From a checkpoint of a small mixture-of-experts model trained on Wikipedia.
Size: width 160, vocabulary 1024.
Experts: 80 experts in each of 8 layers, 4 picks a token, a softmax router.
Training: a variant of SOAP for the experts, 340M tokens, 5182 steps.
Below are experts of layer 2 (counted from 0) of a mixture-of-experts language model. Rows are named gate (a neuron's input weights, with its number), up (a neuron's input weights, with its number) and show model dimensions 0-159. Each number is 128 + 32 x the weight over its row's rms, rounded and kept within 0 to 255. Numbers have three digits each.
Before each expert's rows: a language model's description of what the expert responds to. This comes from a sample of Wikipedia text that the model never trained on.

# expert 34
Prepositions of, in, to, from, at, for following nouns or verbs in running prose, as in members of, interest in, decided to.
gate0:130099181136157114073131103137102126125181051128119130131107022083100077155108146107153103140109109128157139098123112122148164130090168091049144168124059172119118178107094154153079123114226128069091143158131149136155089091145132130153147118093091175098143134171089101130166130133153102105115145150110148122129089120071118129160145084117085122148135138108107069125110140140096056134122147135095089104105162126078140159134121139042213114170162183091123093108110139091125146142135128
up0:156107159113144059075119136117082114150145063101164086149139065107108118173127151135143124130136154173158133103117089090168164114110160099071152149127083149129141146118077144167105155132190103047079161154137136082170114138152143166144160119103073136113147087144079103175152110160118115075095201191117174130125110121074117123090115087135066105150118118149113101089120183149092100122147157155072114092112144122076161146121061164086143096113155187051132103109128150080148143112122115
gate1:127154143121145155203063110097112139076122135110174144145125122132149110080111140111160124073176177089163101137112053107158120109121097088089077177164126080148094152137117121217125123081181058054114130103117148176086118103109224112136118161145124109067151152132167166093150076116119119097128094091139137128177138114107152139102147187153169127146130162169130079092148128139128181156182103077162095116148122132125095159146151138114144129144131117058146095103163092129117103121148072
up1:091137096156121099100185144140098133190118155151063093106151104090130158142135109136101107216092080157108146161146200168132079123124165142168193084102139152094130108118125121049126134186076104197130113171129095087160142141191066134138158106093114133153102115122120105198139156179163102153127136183134111107077131127101101079134142072128082123116097080112146185167096125126123077128071133175089149100121140111128132114098092118102094151112088119170124107161107179132093170114097135
gate2:162156158074098084165115159200111169117162113132121106120145160119105129126171133066094208169114187144176134121162163104142121127197105126107130093099094082133102047196094113099116102152115176161145064114108136036136131094171123112138121126147122082139101104141150140100107177110120147060093173161142127159072117130103099111147125083120096119184103149165113110180134139149188132122186143156107159083118145133136104198108138113132062084099116068114125135095133129158097122130151126
up2:157154159088096076177135107194127166111160144164125107142159144129091119120189135090111184162095168176181145142135150127117125092169070123100159098127079103110119055188098115130131116134131206169124084109120131069169130097182153105145135129134123081158086117139107095108129131132103124063092174165155092144061108094109094105151126089086085159177129173163098104198125131158149110151188148147099146103101167127137103167076146097108084091082105061117121119086110166121123124149166125
gate3:143178113140116086146130187144141115132152142169093116120120098108095158096112138128129124129122116132099071146151140062176124174145104190137159139065149132128097115151117076180193173170167190112134095139150102158113161150175129112130136089159139126154121079114153049138153122122122115128142123171108087145084118165042087115139083131100206080144136172159084094189078122117143104177162130133107112142131145129079078111186078046152088109125077114093112132113119084131167114166117078
up3:140098153118148152085119100163114179160125120086172143124121156120153140169202098148103113146164124110158177098125132217100139082119163116120143175130133131076176135128129145078095080078097145143101098126090163122108069080142140131116125146110148110108156159178111163137079118140168112151105118130129149117105090036196150127163137117109088144106122148098111091090158109102159085062132122124093115128187125126148162163111156168105164097142210171194146102168123184193075169130111180
gate4:158112126160119084091105100067180115155121130172127118147103121153116144142151151106143129121127142113177173165091133089107149155135093078102113119151126139093144104128162126164166119110161107186121144120153086091160083171174207089123151215148102178165155137117149134097092110139178180109195143105105184145150127152096056182123133184105107128105144169148075219125138106170162134155105102141115139154119143133123122133180187145158092143063114074117135167168152103126066080093171135
up4:084130154067124150159168120151123097148122120137160130087119085117114103104121104163103130116081151143102121099122141177115149100135158147153150136105137127139082110117107136138079085138133101112113110122097131152112177082091006167166106060109161064079106130090117074160171143130084119092062150157157070089140183120142214109140099096151155165139147077132151060153102106118060153109143146127083093143128152128122148150078061150151187119144152132097076122126132140096183150147073118
gate5:098151144085095131179199167150151117144136104131147108182156122162147111100102112135142103162101127203132107111055205180151184134125116136144078068148126112097130108129100095145062120067153129129118131116072164071122142121188079138131153124071110098167137147109109178086165132138081150125096131094124171110128139079139160094149105171082106111133102104172153094138149127131187132143160216211114104087133119148131145161103117139145088139088161124119112174127139073113058166114159111
up5:156157102147106188103145158101120144052170107114125132107187149154149156123174113141129159213170175192133091154103132125149125063155108178152158118135178149137118098198098171166120127133134173121140121123111149083150134165118204125172118157143148127189129115205150167054164089093139143183095162143116162160102132119170142082129093133120066107113113076097089125131144137172127129131183128180102148150106127124181113097096154125134118085183137140167152143188104111105189118120099135
gate6:117165098139127163089103086153186081168102103131187190156095125157086143139128068129073089077163128125084123133114139166149112145122121163074131102086152156192094167098162172136108100167122172175124145146080120134122110136155169099126189181106133054148157176104114117133145172091145166095151201145154111162150116158077141173151090158137120171070123194103134104143115177189113125129092157127172104140103129163169138102114134098147131149153219178112107114129144127123173123115103101
up6:136098153133123118198151166167081218092108151111143096114179113098149118153138128139096127199094137151169094167144086097095122110163141147122131134168134089055173094130124110148104129055122087088132151111132184138158102112103159148114086065165058124151092124195092117103103083178083103119096076127110141114067157113173112080141134111123141140135154075119089175129118109095153115096203083103098067155151130126099156188107138124122116114098109119147162113094135162178129112152174171
gate7:165100120130117145147119104116164108191138074173166101158138138168111101137157142166100152161118160183110043093108118125168136156115103190135165128112130104155122132055107149237129124124110126113066187124104119132122106172078098095174149113091111109104061104079113066111124152100078119117110149201132120146116113187129145107108067148133120138121167193158072137162125115155096102144138093134119112172068121110119110146124116094173160112127133137065125150131146155049170131092080131
up7:172171108129156132122131211209100109114140106164176075121137096116127147091163188132091165155141110201153104176139107067148119147137123163139105167150182130143120091090055148173142135119181106112167162131179097086134104166112149111148111088128121120150131126121135109079163112146103116154075150165118146137079143174077125084106086106126147137105125143190105175110138100135178174127134109162135144097043102101069146176130082101142120101082172114075115109156144173091179102109090127
gate8:064136136100075113108148138120101087131094117160102163161132069178084170123142129128107123163094063144124122122157106099106147118113106127163091143158128052093126097100139114163143143132130128147121120105107142101120129081161150028110152172138121073097108131099096215100075127114146115108133130173078091132191129095088140104167114175157098078133147093120073102148078163170106108067132123135140145086160143144128073085152127119184185148131158117126076081053189133124088164086118107
up8:083110120095139133131115142107078126131128171158100127138106116162104140114181156134108133152102065123112168124165080062077127132115100130162086160165116118105111095113102096152151127114129131119122148155137126102120093127146152066061130167122158086082077097089107178093055119112144119131099143124107086112196182076061156071128144129173101098088189142115126077115076120135119169097090104086162145129135130129143103076189106090153158144124156115163045064084197110143093153111070110
gate9:141116138178099100191149170162082141139096081128137104119088184120119132156146106106106112097174148133104140081158168117120155160134103144084103155130119104067132118194106119103111159143091107045097118116131113119123080138094170140129131125175137159126120151136135118183150137173148076123149172165111135165096143080129132169121126171099064104163134155174108130133132221140141127104146191084087116141138073124174161151163100172131119161182066127128215110067068156062144140096147165
up9:106120113085166136095060110098147109106174159131133159125146096137171149125176151148121135148090049128112133154115123142128085098146140120168167146102109129159123108116154089144146099141158126192140165166100125159113142111168064078125144108114133101116126094147150152088081109139091215157084105082155098103105092167118103124141122032142167133051123101072126090158120048130161149153133057159165154152156161178133135078096133103147172086120189147110082139172170106167122107153078100
gate10:134103141099157099127143109154097088150169119084101044109076130122099113109138098139155132180124148169121089133117175084165153110132056155166112145094133169120164124153114106100186188184158155131153107142074147082088121119153111157111125103110104201144135124100122079140106155189156154213128083126105149098103112129087138053171150134101142090170118070173086136146135105163118076146107135140093162185120102109124145126137168064131127112187077118152145137108068178096082165125143089
up10:138110105091167084142115106131125116115125094092135128131093098138157140097179104191092164152155134223106083173108080076164161122162059122112109157110182124140101135162127160097147131175100133135142155184108152118146156182171163107089135113140069148134117164159088099138105058213137143155075119134127197126116151150068124047110102157110135108163109125125149129168102083143125098137137124074087130155135093154139176084153138134123075197152168112097102104121138177085127095102171148
gate11:091142156078116052147151195160102163095146122149126101078143200086095201131154157096158126160177115073079113089141129079162113109162131170130097170174085082139148100119116121153178129149165114115120119117110134115126117151159122129035126120110105176110195140153133111074134147139131129137114113141130123154126126177129110091151161141131126134196158152087105129084101174085131095174138157129155153113119163159049140097220156157128089161176137143179137163136120132190105131112160172
up11:145098105185107123226128060118089117100171102104167173121121115160131137154131099139089098156092115134158126142115131157137117160075129139115156168122122120145117155198151124044112150129061135161135149118170178121156172094141130100176129093129146120147123116101122149180164136111137115161100111175146117077116118082197106148159158157131083168118075060099183136139103108116085203098139109137145123115181114082175098177122130111125174176068125120157174153092173096155138188160110091
gate12:086151128148109150133127165117109121161119149090133142112126192124166093031099117132086083000158098098118156124065175123129138087060096101158165101172104129148108115099178128060140125159102195115187076168159116157136187064128103092097097121133128100126126117147120176064127180091182087140191092095156122176144113125139104104138136174106142141147103137098181096109131106142100098114112130138145174096135164102140110100122163145106101147126070133150165128117120121126108142134161152
up12:148101125153107118144106144145137169170164172135082085147156135167176147113151175166122094094128150164148166167121087151173122098143195135127148102162121132135154106079166084159159140133030146162155144095165126114084145050109116127173116145184087128160108093138096164111058152102123101146156117117188119121161095111173125131113125182182152127158128177175169138136108161189085103100160130084135145134136146125164079104094145156107133123104065082155151153116135114245110130146166116
gate13:105112145164161140083186155137098091137136117087090120111147140092185155081137156120165142142099169129157133138140104119087136156162084169143145147131110102161177066126125092124148107157148090117148133129125113099123097132190113174086129126183096175082158082136154093146192123153146097071134168077105113187080161178106174084186086063147127214176105107112105144086096120141146143156149090139063120118066163134089083144146084185078160140164131104116120129148125181115147163115087134
up13:155172146147150103129082106111135124139078112153153114148095131114100168185088082126116146165091135147150128133126162182227150134144128127150086140101138096071128178168183192123071111079140114173093096154147154187137177114095145073132174163128133159090077189157117178137127110137148163092096070134116098073154121102146078136152142088088114044113138115126091150178139091116102128174135165102195067185169107125115165130113106106130066114135099141150150117090122084132143130139142128

# expert 2
Single lowercase letters or short clusters starting a word, split from their rest, e.g. s(q mi), s(on), m(onths), b(ased).
gate2:110159107102174204165106149134122120157139121157109130144152151167136096144128113151137127126108089088141066121181135082138047140124171113178151125120143095133047135091114103158109104122167115131086134120099167127165153159109150126090139091066100122132087195176120128142150129119156081122118130082068127122129167058107153131137104063129164127107215120107138169139170176128139163125077122126097151206090156182108119132132072122127143076163108161088056126098073154149112090092180118
up2:101158090105181164149088141110121099182138120131119125143173168159109087134132133118136129143124130076137093113145114113139070153117181106215132134140129081137088134092116130150105102091174115111079146123103134136183145178128124137112162109082100140124080188176146091142170094129134078091095108092029153142145153048094163134117102076129141139126180096116125171126187147143123123152081116120130144200092156182083096147129083124110137089142080156104050128103097167117153097094200098
gate3:145100164118195106130187061088150138179146175114095200136095100141146079120126081121102197133139138133152171131149115072135126076074125084121154159098132089176109148189171105133138146115095115168077139111134123172103184148146109094118112120173120145139119171153173174083145164123091099183090087122123150102137077171136111078127134082140143173137104118094221086093141126073114104120098117152145145140119140177180098115128113134145174155111111139081101155111174096095066137134108177
up3:115068165115223140159141077101139061163097132105107200143111129153180097105112110174108205093111147086151162092147115109090143141099118096141091161127146104126134164213146154160140117088104100120071145112147181128146134182137068130135144116131125162101111194138177134171115097122131075155117078127098163094168117163091130105144115080113131174124094131102169068093142144093113125140086097118160112144151161162197086169096125183128158159115104134102047135103161131103107144141136128
gate4:178119153177138142169128154123161137083093140119076091052166192094069141084137107132167088168121097112082184120076170166185092081137157095148124116111126088132102075160126085169101161083153152080116177117121068091113110111148085078160102101112177120130154083152116089130131145118128116121142157143117130126063123098114092103112153071166086068139144115149149105129090136137169142131172145141130181113149153126116062145064090084093151088128172098104153093091127105091126103161124072
up4:077131113102126137082101091097095135184109154150151184177072072119157098145119150107102181121143137104157068105174130124125121222113089164130140137160110173102128203106138144099133102119107084159122077133123203176118151143097153117096134171106116156115114152082167154137136111098155141126092112076111152090186105125150132121140112166082206163161132205094100148089193085102115104135071143116123099135129087125150206078143162169125096156121108129141094137158142095166104149109147166
gate5:147102031174140133051088129125145147069133188131169088148121162152094136163114119128132112203115098125146154119095155077175136107134233089158102145181174182124113137134088124120118189114173125111075107105120136125157145110113109114089117114118158111105138153168110049104110127148127125129168119086094163098155131076156046103132177096096124075123166135129168148144124082128126143142114156154093145169140107061143113134117093110095160132106166182114138161157144138078138093122154189
up5:125135107128132102065091157108101138097108154072141144150079135121085152143154161123166111166131110159155118180093089085146162104115186119150130150224111129154089121100076111089092175140143162127102097085110155105149166105086142079108111081152129175114134137169056097117091161074156130133107122137082156121153139074113080132144218070081100117123148114124181128145171131073108121168130103125031156157085108089104130144131118127125135103082137174095145156116163189098139099173103158
gate6:131101142068137129125130111149141096121152091208136147116137142154109058147087105141145163138132114143125099140123137110091135058184170121123133088133139131137100144098120163131166089103136141138112137144125126096144195155136104194084133076111186105135101139089138182151123136147097075152146148163155141198113220147092169081134089091147191134141154088113191062190112197126095135090130139111118080218111175143092101137106129113171126115114138119121056130082150125095132129117110066
up6:111170143106162096095136146134080150149156128110115115177127103085172131129123120135159107155115142157086159166202071150128120084128121130136164161112096093137164089141129131167124111170072090105115102093118139140086128079150087150125095212128095164109129086102121160150122064142120127087104033153119109199193168085143173149131163159172082161149095146103133161139125139119062096156077066121087143104122100151099081110144140145071142102156050118169117148127189093115105083109152136
gate7:110098166148156139169130149199130152175086174095126107120101191139135096115127094139062127171136104155169132104134158091111098084069185095156058116165123137138122091105110146091136130167126112113122096118144130113085076089136106137122205170181113135074129135137130180125128164139196098139123155047105141096159100092051151124149151083147095164071084190111148132104134136131193102125185172085145096064097135133149108159162149123087176162165136131137093117129106097135102124109101142
up7:121109167153157123162103170177146154154085150104097127108097186132150065149132089147068151153126103157158153100132155139092073098080199086140062128182123135133125110085117164090112146125139119101125097123170125102107064138120114150106197170138132135079130132129156191142158125117191079114107130036111144102179124080050157120125138097145087172079080166110148101089129113130166103135166168084140102052099157127157079187150159122075146166164134126115103123130122122138112125105112149
gate8:073108193100127180140130118090136140066078129129117125158180120110152113153165119143130141131107130089106186139114134089120185096128113091141119170097167210121091092158132132077132094088122110185120136136120110138148131124117194089176121081196146129138102114095154144165110160148101130164194192124111117099097079194079106129164134141138133095116146132099222070059094145131154202128141156108159138119155090111139127110079103172106107124096163150175095119116169151161089137115119185
up8:136122046160143073086152137164145114194141111110183133090120126121156116139138119165153132103137118112174153095185129124108074124128134125154192086126147055115174178105157125164108127166128135045149088125162112136152057122130069119103074142124153070154158121179116104126113085130176144069122114144154137162141109084172158112074148141097152118108102110131067191183141098118094067122131089138100160133110140141125100144190127093149190127121087122095158159145057100148135136085109079
gate9:187153174167180169109141139125161105146127130115114144124165148136080137129180043081127182177105088065120128132133096142117096091101102103129130111067110109118112141118162157158117124142152120157205083169176154157117123141194064121140133115120140184086148107149141157111134123164106114148100135189141121068126094118066134127148119097206134159094080081110175090139129096147171129128136096134178117120157133095085065171092105086070142114108161106138110135126148094144125176119204068
up9:143202176172181158099111135096111102135127137106116126120128135139115156154148093128090141204115138107130139135122042154136135076072130102097147106063069119112142136100176189161106141149141086147168120141169174135158166096194075112155144119131131178095148120151108117056100127107164144137111120191112158059166093105091153113120102118167129184137133121133207139103154110146152116126139095121157101101155120135050090183098120094053135132128127132129126139160212113114110193124151102
gate10:122150103113193116086084090136179047084157139116212114156120134154111150146193139101103213165164132157118176107154111102130106147152091096117113086171089136106163127150102161105186120126095176125162140139116143137165094096151154178083158107128119130200162097139147123138067069182118125136132141131129131113096114120128078143143078125069178153100163156070123112101099125184146123094091104104060153181113129165129140185123112188129087138126102144089119155096161097134162148090117091
up10:091098166125082176139144130154167190165126139083083084163175113136148149103099141111082039096097099093169157123154163153117184106102190174102129158179114098116083097106152070172145094153137107094132143130124075144122118110117137130133097157141125099095141150176095125105146194092106121125157116079145155121136115130152210114092207142132108118142121146169124063133116129101111115179189140154167174108112146105152115170127116113116137078116085101118173132142060169140105099148221153
gate11:176101154125118144160089149145056118128143088158159142083087121139158106109101110160131104177182115161147048164112089160161112158129131111133069071149158206127109091131117159086071141090088154135108119089127161134109135140163123146153114140141117159150152154080051129157122123128202144193164071134142139096157073130099155112128083182095128133148144145146108162128198114135146114160093152095097107041111139122135218108133185109127149157101105166152112148089113096184101119097131140
up11:150115142142120128165100103126061181169112060158143122099108135105128130097114138103092145122128168132187080167136133171149115158110142124150118113154111168036119113126178137127134076068115117152084155170107148141094119166118115149132110138141108141109082095149082169198145049121113120149132084078121158109154095182113147115107109145171139068104101172122078198170147143158140131151077149062149151121135147139159108086137144106144056081050060090153142122102165107169119091088150165
gate12:116104147178158153135142114134135128131120174147076134137141035127087175127174188135060134120083110122077178086074161083110110103158186160115090142114097150164052093128118159108178147144092105144103126111105166106096184095150119101139101132140112084066090145169120178141183146127149134141108124199086130139146093156128085104141150071121063154140098142093161099128141124122170168136189114146203138075132150150173144170162142140142143146085155147124109123142136182100126091185144152
up12:120085218098071062111128173110126126159121104158104110106156176128150176156159079099146170086108115129109161175159148116130178142182085101116202144060073094064152092183145112120100110131152154153093066152153088153125099123127073104097156102147144181154105161138131144131109163117122145089109134118195074118182064117164138110112159116124136121115091190175131124142119127155142088122113095133153147132179126144140122142169146116129104090118135093193168111167127132158159170102198156
gate13:117128130083142048118137083088109162084132106142082135100188126126149089144195154173129119164162072115166116124164166076130090113092162085080158122088132155100135145167100078137179092096107120141155145122119068122148122120120133137099162056105102131161095090123183109147133098088110128138158143087154109070059078117149125144138133139107076090120219101131213116136115125127189180097119139126096174108180166124134154128150138106110104056108069069115112145118150106138118131145102101
up13:156084101148140150136081110160136110208134141096146132176102100100135196096030089120185111168137134160092147117081129117105174111121123129130103072154141114145119076133178177142092077094132104124142121136094192121145107156139128120139069128181145106182139170147093182105136115154189090106177133159085134112131144161089124132128157144112121150154173194141109160130136178114123068169154114132150082205142128143111123144083117205129175135095195201148099115145143134131126104158153123
gate14:102116157139137114147116169092147177171086123148124126122118155092200117181187130096066132069132135150145155137190154115158124143141129133106154149095154139117141126171136140072093133163145106153104076198229119169138100125115138120064142125111125098136142143181151152157129146118139138120082185052115114084122097119148150089156134115117151113071106171158135172087060117146190157127125078099152139085158163114180139135145127085135043109151126149121159128095151102194155148118125210
up14:146157136122176095154174091191079085130168103148114117071161123155123116136109103137213138172093082148109102130127168149115095145128140161167121064091121111082095158150113170134208103117150154193150138092070170101125095133075116109151139106110134111116104092116106114117164131159171109178198115196153127081106173163128105127108117134140113119196052042168106070200197128111120128099115147140131141132163116124103136105103147106091122152152101100144100127149142078111122127112135081
gate15:125116199114126182180099109127114142118120168107125158126092105180155138104166152189095110115126108076157135106149102084070062096115113161115113084075146207106144149110100098128134101178085112125103118179122127145135146123141153124140120108088141146149138119148160112182133074137157107157102117091146098152084135153144153129076071125161173131137171224102194165124080139131122174136091135069060076116172078111178086129139128117087162175140138092108052084134175113124151117131141146
up15:106136171128100143107146103072142174160120184103094151130164082110182094139133094101044127095088129068135146200081154139109109121110164159101149144137079164146107103147162107081053122161145117153127146137115048191119121112091130106170094138191137109151106137158105141122169165096097122166043103115136166097110080133098150120142128150138132158122141204102143153136098101131172153177083128147145124141150175122113117194115171089164123094110171147192136107130098101115082137085127188

# expert 49
Space-led lowercase first letters or clusters of ordinary words after articles or verbs, such as st-ory, l-ove, m-ain, le-arners.
gate2:207138124149137183111133155162186132128070132171147121135094133193169113171131112099113135168156139124118127073104145162149130123136108098144138101082160076127126092105142053088074131142188109076111140079122068090099095091136117109147138093114174176092127062154121125150118150154114148101093120117162086085100097095189160107109136070168110174102150150168152085141118102125147145177164041122125194096133172123095157148138081149152177080096094111087118126122128114161124066161145138
up2:184129131140141228081111162175153113147095135183129167153090142191162083184112136071143160143117163122123113115104126153138126118129109097153145126096138079147097114065165056104100128155165105131124119098112074085077109132157132139170141069087174164094121076121137131137116156137101142127094106091162079140074107135157122094149104110133141165118125167166162120134140110116159185161155076132143118107069202153112131140089063165187157139102071107101125115128096153168111051164168138
gate3:127068106154161163150154138083127204166067092119157186119189114079112140165113144151106128068186108117110173124123154129107076147123138161155150145130179159118135099116167171108107053143131160182104113116112115126122084164137183117174155123127163132155112180115073089200176144133112179146178125099140145068121114139190098047147112115068135100101130139106149173139157162087121142102089182114136142145163127168189123172154165126167096150089118140126103135156137148182090129128132153
up3:101104137092125134124077086132107097103165142126091070088080119131174112091180089135112177140075140149135127171166165148160175158160104124092138127150122119120076158160143132090134161136082125099178119209147084158138123090169116097082102126139088088074146097129173172115106103117156080116080193131120120169143096136069143120145127105151136118158099148109108050116071129209170058140117122144134143159079114109072144050111145158075171094141123111154176093095108095122125117090127153
gate4:060087170119094171195165113160079116063125110181103132088129116098116083093123086143110148130136169078114132067149132097097121131136133072111105124091180149181109168124149129084147098174112170131211111091139106150173105155175156154080158133177143096149124110121139196170151204150132149085131129131127128152159148180136156144040127168114136130187126133082136074084124081111170103153118156137131096135125138107139185102138170124130077155154129104107078110102170156175137126154103138
up4:037128114118177058114090083124129160108116082096132148112105168138130111167141141081141142134133140154129092087158096156118152139127114114165138108148109034152150133120119155143091131076113078085097151136151155165121144129161153123107080194134144097117086147100141095095158079169121084063117134125075101122128114146152111073195096121165093116163140088093135143146104166053044120113159142152145143084123130115050108115089135175092134143129120151089074109068183149151065105123142105
gate5:133139172163104117162146160134107131095081127082150157131138143110174095108161123137132140114112079116135132123071082131146138158140145127145091166092123204135108160141144172108138181064188210130079147140196067119080125177160101098148127131170173100124104144153090147094132146124088115168157118115112172135107143181145104199088110170124137118128122167139166103166159070105120103193096149103154164080202211110131093128145088109108088052102125128109108150094170136145103154175132108
up5:132141122124156092130128084179077151112132127119106125079092092145139124151136104126119152097122076106187135130099143124129110137086150080135117139143149109096089160092132141149153135109199161203127160170130103043128080090114094081094075143169158156122121114135111140140141123143116150186118187085101132116079183154170073101073168105166119109098108199164110178120113111162092122162131155104133225193138161143145086078180133081099092107133160105071121122100186111123093114168119165
gate6:095150139126171141099115123135219138161166127112173052096117147120088146103168144103141113183079116089119080148166148149143141186146140163147146075066117098091166094135128071170158098138184147218142117107112146141129109166103113126127129088115128163113116081157147082085121122113086139185115137140151091196176166157114109138184100060180154120132166085131088137133131115107149097132080110125116106219079100111048113131146134161136113112144142161134143173103078124138151101149133101
up6:106169150151175138094138139164194125191174131122139093118104127059077136082170152070131136163108130075133121144177165126140143165122157174182141089049137097148163120146129087162137100151172139232138144084124134105142080147098132119116150155106123147108130121114143111038124142113115136192116136135144085171164139108127076106200126086155137146112169121122077164129162126080142060110084118161119112179111054094057100119146123148152113148131149148158140124124085124133105096171152140
gate7:132086149079043187072124112094068129133134102176179107127125147123175162114128144142074092115143112152149134131198037107129128118158087073104106155129129129126112170160125153121066111176131148142052088097149085154158144096136126168151155180112103075120137141111071137152038141086086120166092072158106121107206080128126161137149130110149123148110170154128157161113182125155130102138158067172091135098111111134156140184120108111148156097142163159095124140135119128178127085116132116
up7:141165128133134075157128110197137104137181129141152114171041118157101102139085167092152077210128123123029087105090125082118121119105172138128093142178072096159145164144059123125190137118155103105175122090105127069109177119119045139130146106107109141114095105103107076120120116127110122126106112171141143119158158120162139125143133133158140141176094093159174062167179138121086127127124100138082148142094076132134151121157126138150154131173122133103137207137105138063115111178156073
gate8:142182107152103083116112166133095105151113109115093143087116143117182107152115078073115160071172117109177102166202083187151148158125127119122131103091149103125115099139145158106086130167150126160144165121127144150142157119194091089072138201141118185084166150060130126138126142131140112159141121184141069098220109120138124089122101109144122112084078116087057090166155079140161156133115091144196144103132103080057163151113138131145085070151139140172165097119152130148169152131143144
up8:157188103137099094120112170137109123143127125152098142074128145128193114136121092071105127090168070070176116184179062194133167166105132131125135121118135095141104116149110138116087144136155163133142176135109134180119155146177095055069136217129153164085158149077147104145113148114122116168123119163128097138205139097156118099131122113122148122100105117099078079154149093124137143143096083145190134113125083080053175163136147110153073053145157150161178080122131119155160155143114144
gate9:131122112046088104153137153155146115135123079119062109096151079172153162105102156132187140111151093098119066151170126076136128136141102122142144060098106121122107076125168153165246118189120168153126135095177083140130138158117098191124045121154116139161169105134086123120186097117083155161178150159168110161089136173120093164130101153081141150086167155086064116166138146145155123147121148141119126147158168100097139090108137090108078101105107076119152168155124145139143106146103098
up9:125156118068071127157109143146162099125107127136055077102146136149113182119087166110189124144118107085105068154171128087116115138134105123167112066117097124131139083106134116172213132138123162149136117118181036160183141157135112155134068081175093144144155115145116147151133099113070154136176150156122088148083152153099068185138115113120129109096194151127071111187113150130179121159119160159120162126121172126075095096080135095084062083114114092116168141151132154122158107168140134
gate10:150186106132132168051081128122166107168109137138109108209138126184116162140139112111164091097152083142178174128166131103121112173126136176085114138156173175143159143033085097128069179120153110073160140113138169087170101131085133102140102154164131196105133153104129103116125135142158122162176134144138151090139079146139104130119198174107118133144141137197142111120077154167153104099156083166092168194109136089139148145069198129106096150157155095112081097143122146132137105085106130
up10:147179141120160166052093162123157095197128150128126126184117109172139189167141167099125141140099114156138176138151159070094100163064119187086124141144167194148169134065123119126074154113167082097143127124127157098125086133064118059138127123153125143101088117118128146092113135163166117162179141106157115137127026123129068104129170134115130143138139151156134106171121138115189153110145042118115161206115144116150158123075189148103133128106143086113108161141111149149128100081107153
gate11:162135102096137132145147140157070134130135117105197121107089132175080144111130120195151121152136111198163080070076059166130106116159100132106119134115142126158093105178079100135117184142146158122116158203100128074108108090115108106093147105113147156148170184138044098153073146195162146151130133126111114118182176135159134147087158042086135197130135128121125135198219090134110109098139104135146147133169101156175164122148120118139165136169136106112122123105137118134131184116110091
up11:115103129076154094132093105125096158127156094109168162169098111184112180110133095174134186138141065188143089131100096117129177122124084099121110142097166074194123111152127114119134195165132186165146143212127156077162146098088148087077098120119137128171145195130102146135098143196191074186068152119153132128165130114154079124087167112130125171155110114118080125145151111162056124150139123152142112132127067139157120102154095153118193148137130179134153139084141150140078127095128149
gate12:192113126148150117156153159219095107093072156126118064106133156126143144104131113081128130181117117215155122128110109059162149103156162118160090205153146162140148127158087142132132136070114165124106151099108117100124141118130184075155153115111122119178129112102134118104118158095067175163118090080117180006097171169128107114064151170093106108192106141185145137079121138132127131140136102116145115185137116110156192155156133102168130092147137089116133133116143119129166150137166123
up12:113138140151130115091099142023120143145213103110170221205123136130106129206132146153130101132145158062135174118146149158115110113092135097134137095141142150152117102109169103088121140149130079125080088125156156126137079165119087197096102121137154099107112133139138127160112116153163103122142154150135083202140103108145168104200112093114136169094143091073174100166163119135128138129130129189114157062181165171135099147111102141093155135089136193158092128137128124105080125125055126
gate13:099131136124081149184100149157117189140052121205175157114147157154152109130104140152166127103137099098108173116156104142086140153201119045171056112113149143142124167104059107090117113090118135101133141155122111144092147104140143112131107153168236142161124201119113122158156136179140136126161105080112134179151133114134120100127163109116100117185118091172107100150105132070182131148136173105108137073109098093119111151125125163206172151146109103126135116045150115170130117133093161
up13:151113127084090134114129104185070118168138106132122111155107116108181122130136139115085134164119147166146158071149193179161126131091155100066147133178093114096177124139110164133088107170100111117183112114114167099161041085139117205053123178120075154125151166114163152144089078086148137088151105164085153132123172092167140105182148115127139168110079208127122145124124109170084139129180084137168206141096111141122147092135166125118095109168178153122161171135115164144138106094126124
gate14:095136073151105111159107138090146131127137142116147100102084130118097171093093146168190083101155170061179154117156114107129108179119155103175140139161105039140103112144141145189079082114123144117120146138109200119127132135113110099132160161138123096085085182167103086138119135080111133075129164159125111117174182174137109189113206051143110114121133149120144108129133131102055122089117154112114083183182102135136090172157069156114093124070150151092150116093097141140112119071178139
up14:183158195133165108166086120124132111154158098111085116114120147087124091063132071083133179146152120145170187086123132156148119151132114152100120105065127179102087116131137087142145132122143128130093146122141130127080123120146129127123121100075099147162143101143102192122127138173123144126064138153101122124133119097149155193082086134223119162061131141146133100117142095142121097114136116158169202134144189165161111135182164036080155085128146129141062059093122086121122093186130080
gate15:107091097163118185168120131102124079116122153118049068150138145122162139114124130161110089081164190130105109132152057173063157128171119137094088117118141130147139118111138121196097132111174108071089181147100150142145142092148149064040106091106074121096104127134131137167139083145169099117141195139088136119148195084095123189071100080135131137138135080144144087085125190130117053104155168153134142121104128130143140160152101159076169125168177115123101095121110142099142117087134122
up15:178121177122108115122143124137109123107103116142057151151142102069169102133139091073108184102139167205102197121132123127166099094065092097093202156144197071151162143180153175109085167141102121116101157104106141191088123120164132126089154110123151133151132121105076160122198151138114078174094077172123108101150121126122070127148058124127070156145049120139122161109146115152119126172149112104152127116165096143123132092117153116076126099129122129125189173132127101145052104154133122